{"hidden_size": 256, "n_experts": 128, "hidden_act": "swiglu", "router_cosine_scale": 10.0, "init_std_router": 0.0179, "max_seq_len": 1024}
Below are experts of layer 7 (counted from 0) of a mixture-of-experts language model. Rows are named router (the router's row for the expert), gate (a neuron's input weights, with its number), up (a neuron's input weights, with its number) and show model dimensions 0-255. Each number is 50 + 15 x the weight over its row's rms, rounded and kept within 0 to 99.
After each expert's rows: a language model's description of what the expert responds to. This comes from a sample of Wikipedia text that the model never trained on.

# expert 46
router:62 36 63 31 49 74 33 53 43 52 56 48 28 32 34 48 40 50 62 26 77 45 60 62 40 40 61 33 64 49 49 63 41 42 47 52 64 57 79 52 60 55 14 47 59 61 47 62 55 62 10 63 38 36 22 55 42 24 26 52 28 54 35 65 56 53 74 38 59 49 15 40 33 52 33 54 06 45 39 46 51 25 47 43 35 47 49 31 38 38 48 67 22 53 65 58 70 31 58 57 55 64 45 29 47 47 28 67 64 65 56 62 54 49 51 80 33 67 67 45 35 51 39 44 74 70 21 45 50 48 46 51 46 36 15 73 58 66 44 43 73 37 36 45 53 55 44 63 29 24 61 74 63 72 29 66 43 68 73 52 30 59 66 73 67 45 56 43 48 57 68 51 58 56 40 34 60 22 64 71 36 65 30 49 39 70 66 72 72 26 64 70 49 55 36 69 63 72 55 39 59 54 12 46 36 42 60 33 76 50 57 55 38 54 42 61 54 57 75 51 47 93 40 45 69 49 51 17 45 46 26 46 55 61 64 60 35 28 66 70 43 57 47 63 71 64 35 32 63 46 49 35 46 63 57 53
gate0:35 64 59 50 54 51 50 51 62 28 54 96 41 45 34 44 17 49 72 51 78 58 44 47 11 54 44 50 27 57 52 55 45 65 23 50 54 65 47 45 53 52 15 41 47 71 43 51 32 49 49 50 40 49 40 50 49 42 46 50 23 48 53 52 51 62 62 10 52 42 50 71 75 77 29 93 62 52 75 99 42 42 24 28 34 36 51 49 34 16 46 46 46 50 61 45 50 40 64 36 51 17 49 53 66 49 26 36 56 38 55 46 50 60 49 77 50 55 43 61 38 52 39 52 52 66 36 49 57 51 60 41 51 46 00 48 41 58 44 53 52 26 81 50 55 50 45 49 44 48 41 81 77 53 81 46 50 56 64 50 24 59 46 41 61 62 43 49 50 49 51 50 59 36 50 48 49 41 73 22 54 67 32 39 64 67 51 49 76 52 60 46 49 36 99 50 79 50 56 28 61 42 35 50 49 50 48 66 59 54 59 59 51 47 50 48 49 58 52 49 28 43 25 46 58 47 52 42 71 51 15 53 50 51 60 56 49 09 54 48 23 51 87 63 53 51 18 65 53 68 49 42 60 53 77 50
up0:04 49 89 35 19 28 50 58 48 39 36 46 55 50 49 51 64 51 45 50 46 43 97 15 50 48 50 49 42 54 45 50 52 46 49 37 42 55 58 45 76 64 50 32 35 62 51 29 43 47 43 65 38 89 80 30 69 38 48 58 69 99 53 94 49 51 48 35 49 66 56 48 47 38 14 40 30 50 57 63 66 10 21 48 49 51 53 47 38 42 00 52 50 38 46 52 40 21 55 51 39 66 00 49 47 40 45 43 54 81 51 50 30 51 60 39 54 61 48 50 50 59 52 73 51 40 38 47 34 51 56 67 52 18 44 32 50 60 48 52 56 47 53 50 61 49 41 84 48 43 68 43 63 47 50 52 52 51 51 53 26 49 62 49 51 66 59 12 48 61 96 54 55 54 47 44 55 48 77 46 49 36 37 54 53 44 41 56 54 51 52 50 50 49 54 50 47 49 45 43 74 78 52 23 55 48 41 53 61 56 61 50 49 56 92 53 49 50 51 49 49 47 52 48 44 62 39 53 37 47 45 57 15 68 75 22 49 48 51 50 41 45 41 54 52 99 40 54 46 55 50 48 49 75 40 52
It responds to: Inner word pieces. Syllable fragments inside rare names and Latin species or genus names, such as quadridig-it-ata and Mag-ar-aca; also adjectives like public, Roman, civilian.

# expert 62
router:27 62 47 39 62 72 46 51 30 41 66 41 24 56 37 46 37 55 44 13 48 30 60 21 49 57 21 26 72 69 99 45 62 42 50 58 72 44 61 46 54 69 43 14 68 44 54 42 57 38 56 65 65 00 34 43 23 67 68 58 36 32 40 70 36 61 75 61 17 49 49 48 63 54 31 66 49 59 42 56 40 71 51 37 62 50 62 49 65 27 60 33 42 37 68 65 39 53 63 47 57 51 67 26 39 38 46 49 42 69 42 57 47 49 46 72 10 44 54 38 37 41 54 42 79 41 50 61 43 55 29 55 54 68 50 41 39 45 64 30 42 33 55 46 04 67 15 60 33 29 44 25 52 55 16 46 48 48 81 69 47 15 63 38 62 55 34 29 52 38 75 51 46 23 50 45 50 46 62 64 50 60 41 56 47 57 50 68 81 39 52 67 54 54 27 40 71 61 46 51 67 37 59 48 51 37 50 42 55 53 49 61 50 69 43 66 44 53 57 35 30 82 35 58 61 30 51 45 54 50 61 35 48 36 46 77 72 48 55 26 22 59 61 64 46 53 53 45 48 46 60 65 70 47 48 52
gate1:35 58 48 42 48 44 77 57 26 40 52 31 47 51 52 19 00 49 53 33 55 40 57 47 41 39 40 49 47 62 69 54 05 40 28 81 58 56 56 42 48 58 50 36 57 47 47 33 39 33 58 52 50 27 42 30 33 75 21 50 70 68 48 73 69 61 60 49 40 55 42 50 83 77 50 63 66 43 64 67 50 51 88 50 46 51 52 49 45 47 68 31 42 56 50 42 51 52 78 59 64 55 42 50 48 49 64 50 45 48 47 40 30 39 50 69 00 51 46 69 79 42 44 57 73 52 51 50 59 47 52 49 70 51 62 46 50 38 52 49 45 51 58 29 41 49 53 51 45 14 51 33 72 56 73 37 52 51 46 50 48 21 55 50 67 51 50 27 25 48 22 59 37 48 47 36 35 52 49 51 51 42 60 54 52 41 40 57 47 65 52 46 46 49 52 52 48 31 36 50 32 50 51 50 64 36 48 59 52 51 28 63 35 87 58 49 28 47 76 45 00 47 59 10 42 11 68 70 47 59 52 51 50 81 39 58 66 44 52 48 50 68 49 64 47 51 62 68 28 12 48 74 51 61 40 74
up1:43 76 54 06 46 56 47 51 47 49 50 87 51 56 50 77 82 29 47 53 48 30 64 57 31 58 56 60 50 74 49 09 77 49 51 34 64 47 50 65 52 61 52 34 41 53 51 66 33 60 48 33 35 47 53 48 73 39 61 47 56 57 38 42 46 48 62 39 52 52 82 54 37 68 19 70 37 47 33 56 99 58 55 47 27 96 44 39 43 69 62 38 49 45 39 65 41 47 19 47 42 48 62 39 52 50 18 47 49 43 41 19 49 48 46 11 52 45 32 55 52 10 58 57 37 66 25 74 59 27 29 50 39 50 61 35 48 18 65 52 48 41 56 42 50 47 45 41 28 56 52 52 48 52 33 37 49 81 49 54 59 52 47 92 60 64 63 49 55 52 57 46 48 50 17 41 35 49 33 50 56 65 37 57 43 24 42 49 50 93 49 50 47 61 48 36 34 65 48 32 17 46 49 47 48 65 72 63 32 40 15 46 50 68 50 50 30 59 51 47 09 42 47 47 49 45 43 21 50 56 30 53 63 46 41 40 72 35 48 53 51 51 44 46 58 50 74 66 27 47 59 75 51 52 50 58
It responds to: Sports competition names. Competition and sport words like World, League, Cup, Championship, track, tennis, plus table pipes in sports results.

# expert 60
router:32 55 49 45 35 59 51 50 15 60 67 43 24 48 53 68 42 36 28 05 80 56 62 52 54 46 43 26 83 49 39 63 68 66 89 29 40 17 71 50 57 42 34 47 44 58 42 36 31 51 14 54 52 24 40 39 46 40 43 43 42 66 47 69 43 68 66 36 58 43 34 34 57 43 38 40 51 54 49 52 14 45 49 53 46 30 43 47 20 23 46 38 36 45 65 54 69 50 45 61 38 78 35 46 62 26 34 74 40 42 60 95 54 49 44 79 49 44 45 49 13 50 31 42 74 62 39 63 63 30 53 87 74 64 39 53 36 72 42 39 60 48 62 39 29 64 25 45 49 59 31 64 45 47 27 79 49 33 64 48 50 29 63 63 48 41 52 34 63 50 58 51 53 48 62 57 60 64 51 53 41 36 53 47 58 77 58 41 77 46 67 65 40 59 67 46 66 44 41 35 38 52 38 51 28 32 57 26 56 32 42 58 63 66 57 45 20 70 78 21 19 72 62 47 62 55 52 30 53 44 46 48 43 62 57 60 31 39 49 55 33 41 43 47 55 54 26 57 62 41 38 74 58 49 69 43
gate1:77 54 45 50 50 55 48 41 47 50 43 53 71 57 27 49 54 54 51 49 48 48 00 64 50 63 41 51 42 48 52 50 38 18 68 51 51 52 52 50 72 51 51 28 53 46 47 62 26 17 65 40 48 48 49 53 48 71 49 39 44 82 54 54 24 59 75 36 49 50 51 38 48 78 41 55 41 78 31 43 42 56 61 48 51 57 41 54 60 50 25 56 33 60 54 65 51 42 37 15 50 50 36 52 23 59 67 72 54 33 40 52 49 49 44 67 41 19 39 54 50 55 49 67 59 84 45 50 46 55 60 45 50 22 55 47 58 55 62 39 34 48 51 43 51 46 51 61 48 20 80 52 43 44 48 68 52 50 51 22 50 52 50 55 38 46 43 38 54 25 50 59 45 47 89 36 49 50 43 39 58 50 56 44 63 61 54 57 53 53 49 98 22 52 61 67 38 39 04 22 60 46 50 85 86 55 63 66 64 28 52 78 51 51 49 34 37 35 48 50 49 50 46 73 48 85 48 48 53 58 75 61 55 52 78 49 47 06 64 54 49 62 57 50 31 88 55 48 20 12 44 00 61 52 39 50
up1:48 49 42 71 51 43 99 34 47 61 56 55 48 49 52 42 53 59 49 50 49 47 49 52 48 55 34 21 25 50 40 56 62 51 63 46 61 50 52 66 47 57 88 35 53 49 52 50 40 45 50 38 35 57 50 55 57 48 66 53 60 52 49 63 58 57 46 56 43 52 98 36 87 50 48 47 45 53 32 50 54 88 41 61 54 70 51 85 56 55 34 49 91 51 49 48 50 59 82 51 52 60 45 34 76 49 56 56 61 47 44 53 46 70 72 47 39 45 60 50 66 45 39 60 52 81 81 47 53 49 50 61 98 23 49 65 54 49 62 53 22 40 36 50 49 10 43 55 42 47 45 40 41 48 32 80 50 53 58 00 56 62 24 52 69 45 52 40 39 48 61 48 57 48 54 11 41 62 44 30 73 21 57 50 58 54 52 50 55 41 51 65 65 43 65 63 43 64 53 47 20 25 88 50 38 10 49 39 54 39 44 51 60 55 39 45 49 57 64 57 65 52 50 47 39 73 08 35 49 53 65 38 45 51 57 56 61 44 51 51 48 54 55 34 51 54 50 55 52 54 51 43 56 46 79 50
It responds to: Surnames and endings. Family names after a first name, such as Taylor, Jones, Smith, and surname-ending pieces like -ić, -ova, -berg, -son.

# expert 5
router:61 44 40 21 16 55 51 64 11 28 62 63 32 46 53 39 40 52 42 00 57 45 62 46 59 53 43 23 67 14 41 55 62 57 78 22 54 51 65 65 75 45 44 39 69 56 31 72 45 51 22 73 64 36 07 43 16 38 33 40 54 49 61 53 57 43 61 61 56 45 23 56 43 50 48 59 52 44 30 57 56 46 49 29 50 48 64 53 70 38 43 57 44 55 52 63 76 46 42 56 41 53 52 48 29 40 42 52 48 44 65 99 62 22 34 48 52 48 37 27 35 60 28 51 63 52 52 63 47 31 27 59 69 54 61 66 56 54 66 24 59 52 48 47 17 66 34 70 39 24 22 33 51 55 45 46 48 26 48 57 36 30 44 71 43 37 20 34 60 40 57 57 66 54 48 55 52 42 61 57 53 51 62 41 72 60 76 55 51 56 50 52 41 32 56 80 37 42 36 41 56 46 47 62 36 59 68 39 46 45 42 60 39 83 48 52 59 48 63 35 32 57 31 40 83 37 48 26 36 40 32 26 66 78 53 58 60 47 55 52 41 24 56 57 69 44 69 39 59 44 51 39 34 68 42 26
gate2:50 72 54 46 30 49 50 52 12 61 49 54 51 67 60 47 53 49 51 01 50 48 23 40 50 73 50 43 48 32 36 51 50 34 41 49 80 56 68 53 49 33 52 50 33 49 50 57 49 37 49 60 53 27 51 53 03 29 27 53 48 67 64 34 55 52 66 51 81 28 45 00 52 50 43 46 50 16 46 62 56 53 49 30 46 54 73 45 55 52 50 85 49 41 49 50 53 65 32 59 53 59 52 25 42 51 49 62 52 07 62 61 50 50 54 39 52 49 52 51 42 49 27 51 48 36 53 79 55 41 00 46 59 99 47 74 50 50 41 47 54 39 52 54 50 54 53 64 57 59 52 31 50 49 50 49 63 58 59 49 51 73 48 58 28 33 26 58 65 50 24 85 63 47 50 61 50 25 50 47 27 62 53 50 58 79 55 61 48 47 50 51 43 42 41 51 99 49 53 49 53 51 15 50 50 51 45 40 75 44 53 49 46 58 49 52 87 51 51 55 52 70 24 47 50 52 46 50 54 45 66 40 45 61 16 44 49 50 72 74 50 44 49 75 71 22 51 51 31 51 49 35 29 51 48 49
up2:61 48 26 47 45 51 37 60 49 46 42 49 49 52 53 42 51 51 60 37 53 51 51 11 51 53 26 49 46 33 50 49 57 50 49 49 58 50 42 77 51 91 51 46 49 50 34 54 27 37 64 49 32 52 51 47 11 52 33 57 37 99 73 45 50 51 54 90 39 16 51 47 50 47 52 52 51 52 45 67 31 45 43 15 75 52 51 49 54 44 51 48 99 49 70 68 62 56 52 58 60 52 36 34 49 47 59 99 49 51 19 60 44 44 60 59 59 65 45 79 37 21 57 45 43 00 16 45 41 49 48 50 53 51 86 71 34 50 55 28 51 60 50 58 50 18 51 42 53 77 49 26 49 28 45 51 48 53 51 35 53 46 43 53 39 72 32 58 50 47 44 68 77 35 49 55 60 49 33 57 46 50 49 53 66 59 51 49 51 47 90 55 36 44 47 50 53 71 69 50 51 44 33 27 50 49 51 40 32 56 43 45 37 73 05 52 51 51 46 78 48 46 25 60 49 49 40 50 48 43 74 49 35 75 47 21 57 54 65 50 36 48 51 59 50 38 53 25 42 64 52 28 48 29 47 52
It responds to: Line breaks, list starts. Line breaks and table row breaks opening infobox list items or new rows, plus dates' first digits and sentence-initial he, she, having.

# expert 52
router:34 61 54 45 30 77 67 51 37 58 54 49 35 64 40 35 50 60 40 13 58 43 76 48 71 40 63 43 74 63 69 71 53 37 52 64 78 41 80 54 47 24 49 45 45 54 42 57 51 71 37 61 62 02 42 39 34 28 59 29 26 60 64 60 55 72 58 54 48 41 48 60 75 60 56 52 52 53 42 74 51 55 55 39 58 77 54 57 34 28 57 40 53 59 71 69 36 37 21 62 42 52 31 20 31 41 49 64 52 51 47 65 55 23 26 56 30 42 35 37 42 54 47 07 61 51 37 67 60 38 46 39 72 61 44 65 62 53 51 16 37 55 33 30 09 64 46 48 48 41 35 60 43 69 48 70 42 50 63 52 60 33 60 62 62 49 39 46 65 24 71 53 61 66 51 44 45 20 76 81 24 45 41 43 57 65 54 71 48 52 58 73 23 62 50 57 52 46 56 43 79 50 35 63 52 48 30 54 52 47 52 52 45 49 60 65 37 55 91 43 56 83 35 55 71 41 44 50 42 35 54 43 36 78 71 91 41 45 48 38 11 53 67 45 53 63 58 31 48 31 50 50 65 60 36 58
gate1:46 68 75 37 46 31 48 59 44 85 41 80 50 55 52 64 56 50 50 50 25 46 65 43 70 55 54 64 47 43 58 62 90 80 40 51 70 85 61 28 51 46 56 52 63 83 38 49 49 40 30 82 52 47 41 48 51 50 56 43 48 50 56 47 36 52 40 91 17 45 50 47 51 52 50 49 12 49 31 48 50 50 59 50 58 53 67 46 48 10 91 49 50 22 49 56 48 57 49 48 60 44 44 89 26 47 51 48 70 63 48 49 50 79 42 65 49 13 41 67 45 60 54 38 51 45 53 50 32 61 31 59 17 46 50 68 88 25 54 49 45 61 48 48 55 49 66 50 49 56 39 34 58 49 39 42 50 48 76 78 51 48 71 45 50 48 35 60 88 44 87 53 54 48 43 51 44 71 52 49 56 68 50 51 46 57 60 78 44 58 15 92 14 63 51 43 45 54 50 51 55 47 54 52 50 43 56 39 58 88 25 78 65 52 58 76 47 50 55 67 55 54 76 56 58 52 39 63 48 53 33 88 53 59 43 35 67 54 57 51 48 42 45 40 58 52 50 26 78 49 47 45 50 84 47 54
up1:68 50 46 53 64 49 49 49 52 53 42 34 52 68 51 44 19 52 47 51 54 49 47 53 50 55 66 52 51 39 31 39 48 28 43 48 52 35 68 60 54 54 50 11 53 70 49 62 48 99 77 74 35 50 35 54 30 50 46 52 80 59 61 49 45 51 40 33 50 64 49 49 60 07 44 51 66 29 50 27 41 50 48 52 73 45 46 44 52 35 50 29 51 49 52 52 57 76 52 65 56 37 31 52 79 52 60 50 54 45 39 59 31 49 49 31 99 48 86 52 63 72 37 50 87 62 58 47 41 46 47 49 75 37 49 49 40 43 48 57 45 47 55 56 58 43 44 51 62 49 50 52 12 54 39 52 41 99 70 46 51 43 45 45 50 78 48 83 75 56 52 49 56 48 82 51 50 43 98 33 50 49 05 50 23 51 50 48 54 48 50 40 44 43 00 49 26 51 59 43 42 57 46 49 65 48 41 50 21 51 51 53 49 50 49 48 68 18 47 47 48 49 52 46 57 55 72 43 72 39 52 64 25 47 51 56 49 55 30 50 52 25 25 51 54 14 59 49 57 50 50 74 48 52 51 37
It responds to: Headings and table pipes. Wiki section markers ==, === at heading starts and ends, plus table cell pipes and row breaks, as in ===Women's doubles===.

# expert 51
router:57 33 27 48 63 86 43 72 29 33 64 52 20 57 55 59 48 61 60 00 78 26 88 33 46 61 24 27 57 55 63 47 65 49 66 36 69 40 67 35 77 50 46 54 57 48 52 31 45 51 41 59 67 20 42 56 20 68 67 46 52 54 43 61 38 43 54 59 23 42 37 68 53 46 16 62 50 59 34 41 66 52 56 45 67 58 71 48 44 43 51 46 37 50 76 53 41 47 44 54 55 55 76 38 11 48 38 47 41 56 36 69 53 47 33 56 44 43 32 21 40 39 41 42 75 39 43 66 36 52 57 62 50 61 53 57 38 62 64 36 68 56 44 19 12 56 06 60 37 23 41 39 49 62 24 82 54 53 53 67 59 08 50 51 45 55 53 51 62 47 80 52 51 41 72 49 45 45 60 63 41 85 57 69 35 49 49 82 81 61 61 58 41 47 38 73 49 54 59 44 60 57 46 46 42 47 57 25 44 50 48 50 35 67 51 67 48 46 86 54 49 73 54 50 55 35 39 38 57 51 48 33 46 38 37 70 59 36 53 37 23 59 50 51 70 47 71 44 36 31 61 66 69 53 47 65
gate1:53 29 44 47 50 49 34 31 63 16 51 38 66 62 49 34 53 50 50 51 58 52 55 52 44 56 58 56 49 41 21 64 55 50 91 53 41 51 42 32 50 50 57 42 29 56 52 46 54 50 35 45 49 36 44 50 69 65 55 68 43 49 50 50 64 48 50 52 43 25 48 58 51 57 51 99 85 52 49 67 46 75 56 60 80 51 66 27 52 14 36 51 53 48 45 51 50 50 70 48 54 50 52 43 48 56 11 68 74 67 51 45 50 27 50 41 57 57 18 47 53 48 54 40 55 50 51 36 58 51 50 62 49 48 63 45 52 59 59 00 37 61 25 52 31 55 40 50 48 14 82 25 47 44 50 47 61 54 50 57 50 35 55 36 65 48 53 47 50 49 34 50 64 53 42 49 72 51 50 49 52 53 49 53 50 41 36 52 51 54 50 92 50 29 30 43 57 50 63 49 45 37 51 50 92 55 55 66 31 68 55 50 00 45 48 51 35 48 64 25 54 51 48 47 43 03 51 05 47 47 28 73 64 36 50 48 50 50 73 64 20 49 74 48 42 47 53 48 44 46 02 77 52 37 48 44
up1:33 51 53 54 40 27 51 58 56 50 73 48 39 45 45 50 78 44 49 54 50 50 49 50 52 48 46 68 38 50 22 53 48 51 58 22 96 49 54 51 91 55 48 90 54 66 41 53 42 47 56 32 56 52 63 51 71 52 49 55 22 51 57 50 43 52 49 51 56 50 63 52 55 49 45 50 63 53 51 00 53 46 55 71 40 39 42 40 66 49 54 46 26 42 50 51 48 70 50 53 51 44 62 43 49 45 10 47 60 37 45 50 73 57 70 84 50 32 35 66 51 50 27 45 62 50 50 36 23 43 24 73 76 10 57 42 46 50 47 34 34 46 48 44 51 41 49 54 01 49 59 86 68 60 72 25 53 49 35 77 44 60 67 38 75 50 57 50 70 34 43 35 48 48 89 59 49 50 51 50 67 50 26 48 50 15 50 42 68 51 31 44 55 50 51 42 53 57 00 64 40 50 50 57 52 24 38 33 51 63 64 93 29 54 48 57 04 55 48 42 89 45 41 55 43 28 71 49 52 47 47 51 58 50 48 49 50 38 53 49 50 43 51 53 50 45 37 92 55 53 59 47 35 46 65 56
It responds to: Ordinals and sports terms. Ordinals and words in sports event descriptions, like 4th, tenth, third edition, plus weight classes, doubles, Olympics, medal results tables.

# expert 1
router:55 50 41 39 44 60 59 48 29 69 67 75 38 76 19 40 46 42 55 23 48 73 84 44 51 50 25 21 61 48 59 55 61 56 73 59 51 31 71 46 42 50 35 45 59 46 22 66 53 37 55 67 51 16 42 24 32 26 32 24 41 65 63 71 62 75 76 60 46 62 36 49 48 49 54 35 28 50 43 48 31 36 51 37 68 43 53 29 11 32 43 44 26 63 76 40 65 47 51 51 50 75 38 36 66 29 27 69 48 44 62 74 60 74 56 76 38 69 42 32 35 56 31 46 63 55 43 60 66 47 53 74 59 52 34 65 41 39 45 34 66 39 71 54 30 72 33 74 45 38 20 65 66 52 40 64 49 43 49 43 29 24 63 52 41 58 35 33 76 37 55 59 72 50 35 70 57 54 35 52 53 38 50 52 51 43 46 61 78 67 61 54 71 68 38 48 62 71 61 44 42 82 53 60 43 46 43 37 47 69 56 53 49 77 28 59 50 63 49 40 46 62 64 46 70 40 45 39 39 56 32 42 59 51 72 74 58 27 44 69 38 60 21 53 63 32 24 56 47 68 36 72 33 88 37 51
gate0:48 50 57 49 44 35 62 48 51 30 55 58 55 52 30 49 05 46 51 32 48 43 40 48 63 57 48 54 73 50 45 05 64 49 50 19 48 59 64 48 51 51 52 87 74 73 51 56 24 49 57 97 47 43 72 43 55 42 50 47 47 71 54 44 16 58 50 64 39 49 52 50 49 58 31 50 80 17 33 60 58 56 86 50 53 52 59 51 35 47 55 51 51 60 58 35 38 61 47 51 75 50 29 72 52 47 51 50 27 51 22 66 69 57 49 55 55 52 46 49 41 27 24 41 50 60 38 48 47 44 51 47 48 53 71 50 55 61 22 75 50 54 77 51 51 60 46 51 27 54 51 46 80 34 51 53 51 61 51 48 53 46 62 56 59 50 07 48 58 53 37 79 68 58 56 71 44 91 61 48 48 53 47 58 64 58 38 50 70 21 91 68 67 60 49 48 50 54 38 43 11 65 16 59 22 41 32 21 49 43 47 49 66 48 55 48 49 50 30 50 33 50 50 42 89 51 42 18 53 50 43 45 50 20 48 74 55 46 34 50 48 29 46 40 76 45 13 53 49 66 39 89 24 47 53 45
up0:48 43 31 33 48 46 61 56 41 56 73 89 52 51 24 51 36 51 86 50 48 34 51 52 48 48 55 51 49 41 37 35 48 33 48 37 37 49 68 53 51 45 49 95 64 99 58 52 37 58 52 60 45 33 99 55 61 53 74 46 50 46 67 70 53 52 53 60 29 68 65 52 13 56 42 54 70 53 48 56 68 21 42 61 54 53 50 49 46 50 59 61 50 50 32 50 43 57 51 31 97 50 50 38 51 50 42 49 50 51 61 59 49 62 46 59 56 50 37 54 46 35 52 49 51 68 27 50 36 43 52 34 49 50 99 45 50 58 39 62 55 84 27 41 48 51 51 50 51 48 50 53 57 13 48 49 46 72 38 34 44 67 55 63 50 50 33 51 52 55 63 73 68 69 36 65 49 78 58 37 47 52 52 46 83 58 49 53 49 14 39 82 83 63 53 51 53 29 52 22 64 50 42 53 47 27 46 56 51 70 51 49 35 49 52 53 60 43 23 75 37 59 52 50 11 36 45 63 47 85 48 45 48 51 48 62 51 63 48 51 60 02 57 50 64 38 32 46 54 53 48 53 48 45 47 48
It responds to: Foreign name pieces. Word pieces inside non-English surnames and words, in lists and sports tables, such as -ović, -ley, -lia-, Stavar-ache.

# expert 32
router:41 44 29 48 33 90 65 67 19 27 47 62 37 68 37 39 36 59 17 12 65 28 60 48 33 59 33 60 42 55 64 51 56 22 55 47 35 41 78 49 45 41 43 63 33 47 60 48 35 50 47 49 69 30 59 05 20 42 49 46 51 70 46 39 35 50 62 31 54 51 38 45 50 70 30 59 35 55 55 52 32 48 47 40 60 39 68 57 53 29 55 54 41 34 69 68 66 54 36 67 38 42 52 42 38 69 32 67 52 36 67 99 56 29 24 40 32 48 39 55 34 32 42 21 46 48 58 66 60 58 34 65 57 80 27 55 19 64 75 39 43 43 54 40 25 56 36 55 53 31 32 61 51 51 20 52 34 44 41 50 36 47 44 58 67 62 43 33 55 25 44 31 49 57 43 78 53 37 59 58 67 39 30 48 58 35 70 64 53 27 28 71 38 37 40 65 48 28 40 54 45 50 69 61 62 38 68 50 65 53 42 35 72 62 65 69 33 39 60 42 34 47 38 54 61 43 52 57 54 44 57 58 37 52 52 73 32 07 47 28 19 44 66 64 48 42 63 64 51 42 39 63 67 44 47 35
gate0:43 26 51 25 50 59 14 51 53 47 54 58 56 47 99 45 00 41 48 49 81 62 45 60 35 30 41 42 51 57 44 42 24 45 51 36 30 51 50 36 49 44 00 52 53 30 61 28 38 56 32 51 48 51 55 41 66 50 50 51 48 61 54 57 66 75 70 65 09 36 60 52 50 46 32 74 58 49 54 73 46 55 42 25 14 34 73 54 38 29 82 50 60 52 54 51 51 50 41 52 49 44 51 62 49 50 45 49 76 50 41 50 54 48 44 56 50 40 59 49 41 58 41 42 51 50 54 54 39 52 41 55 23 49 44 54 34 47 77 51 48 41 51 45 50 51 57 50 32 83 47 94 64 50 45 52 33 14 50 54 17 36 52 65 50 35 52 32 12 44 26 56 52 53 86 45 64 55 56 50 68 91 51 48 57 62 42 45 50 34 51 45 42 55 36 67 31 47 49 48 26 49 46 16 44 52 49 57 47 50 41 51 29 73 54 39 37 47 51 49 47 52 84 55 65 53 50 44 21 28 65 44 67 48 74 32 51 50 49 46 63 30 70 71 50 50 52 52 29 49 49 48 53 73 47 49
up0:53 23 55 47 55 36 74 50 73 31 00 53 47 51 50 38 50 47 34 43 45 33 21 47 22 54 56 49 53 59 75 50 58 60 45 76 33 55 37 59 56 44 54 61 47 50 61 45 50 42 35 56 76 39 67 44 57 52 46 23 85 86 51 68 50 64 78 47 56 52 50 62 59 49 75 62 51 49 49 50 32 92 56 00 34 59 49 50 50 48 56 52 80 69 42 49 56 51 50 60 54 52 60 43 42 52 35 53 64 50 80 46 57 52 20 49 58 48 51 50 25 41 50 43 39 37 28 34 48 67 53 54 35 51 41 65 46 60 65 50 34 20 57 47 49 39 36 50 49 59 35 70 53 58 49 62 48 47 53 47 46 27 42 41 46 43 49 50 37 37 28 51 59 59 60 50 32 50 89 49 51 25 51 56 52 50 55 35 50 59 32 60 50 49 46 57 51 34 26 42 37 47 78 49 50 24 77 80 44 42 47 39 50 52 81 10 38 44 50 47 51 53 20 48 50 45 48 52 78 49 37 35 53 58 51 52 62 50 84 54 64 50 50 99 80 22 47 50 43 23 27 85 45 40 71 32
It responds to: Titles and name starts. Office and title nouns (Governor, President, Board, List, member) before "of", and first names or name pieces in tables and succession boxes.

# expert 8
router:34 53 36 56 44 70 58 85 24 50 60 16 34 64 41 56 51 33 43 00 46 44 57 37 58 45 54 28 73 71 80 42 47 47 47 47 56 38 62 38 43 54 42 36 48 44 49 47 64 46 26 97 60 10 69 27 37 32 73 35 52 57 61 76 55 69 48 48 74 52 49 46 62 55 46 47 54 60 23 52 45 38 63 22 38 32 39 70 47 31 48 44 31 40 66 79 51 22 35 55 34 72 48 39 40 46 33 60 47 47 55 85 79 32 34 50 48 41 48 39 48 64 48 07 68 59 51 59 43 50 42 57 57 64 54 65 29 63 73 12 51 37 68 39 23 46 54 57 46 44 31 35 47 60 52 66 52 58 60 62 28 39 47 66 82 54 40 51 57 37 58 83 51 59 48 36 32 27 56 58 63 53 41 33 39 60 68 56 67 48 41 42 33 57 26 47 24 65 52 26 56 34 36 53 50 60 68 46 23 37 57 48 49 56 46 61 34 48 61 36 35 75 42 63 61 32 58 59 24 49 29 42 50 63 42 76 45 35 77 42 44 37 59 78 63 37 47 39 57 43 53 56 57 41 64 40
gate1:49 61 40 30 10 78 55 77 52 11 62 50 52 61 47 59 66 43 51 46 45 38 57 38 48 46 63 49 51 49 54 46 89 51 50 21 52 55 36 49 23 47 57 44 46 68 46 74 32 51 04 50 47 54 47 00 59 45 55 49 64 45 99 70 45 67 62 38 97 53 42 31 39 52 46 17 29 54 54 32 73 42 49 29 41 50 62 34 55 54 48 40 52 45 42 27 50 99 51 54 61 49 01 49 50 61 55 48 55 34 40 58 49 47 49 85 46 10 47 15 72 53 50 47 44 55 50 36 51 58 41 47 49 45 28 56 62 29 60 49 44 27 50 46 51 42 54 37 60 50 52 31 14 50 47 24 67 54 51 63 49 34 51 47 51 33 51 50 47 48 48 49 42 35 49 41 50 23 62 50 52 49 32 59 57 46 62 50 49 69 37 33 40 52 26 25 46 51 66 49 69 51 58 44 46 68 52 24 53 47 50 50 66 41 43 49 55 40 08 46 31 46 48 64 47 58 32 50 49 61 55 50 42 55 52 51 27 50 64 59 51 54 37 52 29 45 66 47 47 40 35 63 49 34 50 31
up1:51 53 97 49 30 53 53 42 52 50 51 49 44 50 69 43 35 48 53 50 49 47 44 52 17 56 49 58 52 78 72 53 47 31 43 54 14 41 52 21 44 45 69 73 45 48 50 50 38 46 49 31 51 45 67 99 49 39 56 61 51 48 61 42 50 24 54 65 53 49 52 49 50 59 49 52 46 89 38 52 46 78 62 52 48 99 45 50 66 50 47 62 50 44 36 54 37 49 53 49 32 43 13 30 49 57 69 42 50 61 44 60 24 50 51 53 46 54 31 30 75 56 65 52 47 34 51 52 72 68 26 49 50 66 44 45 40 41 65 51 55 47 41 50 50 43 52 49 60 26 53 50 49 46 47 97 76 49 87 51 50 57 19 44 45 49 40 55 63 58 47 46 50 65 32 74 84 00 51 85 50 62 50 50 33 50 50 48 58 49 62 36 50 40 68 57 47 47 93 49 49 50 41 38 71 51 50 55 35 53 71 39 48 49 51 48 47 50 51 55 55 47 41 57 35 69 50 51 52 48 42 54 58 51 50 43 49 30 68 55 46 58 73 50 49 42 50 34 18 50 79 37 51 50 83 75
It responds to: List and heading breaks. Line breaks after sentences, section headings and table rows, and list-item dashes, especially in awards, honours and goals sections.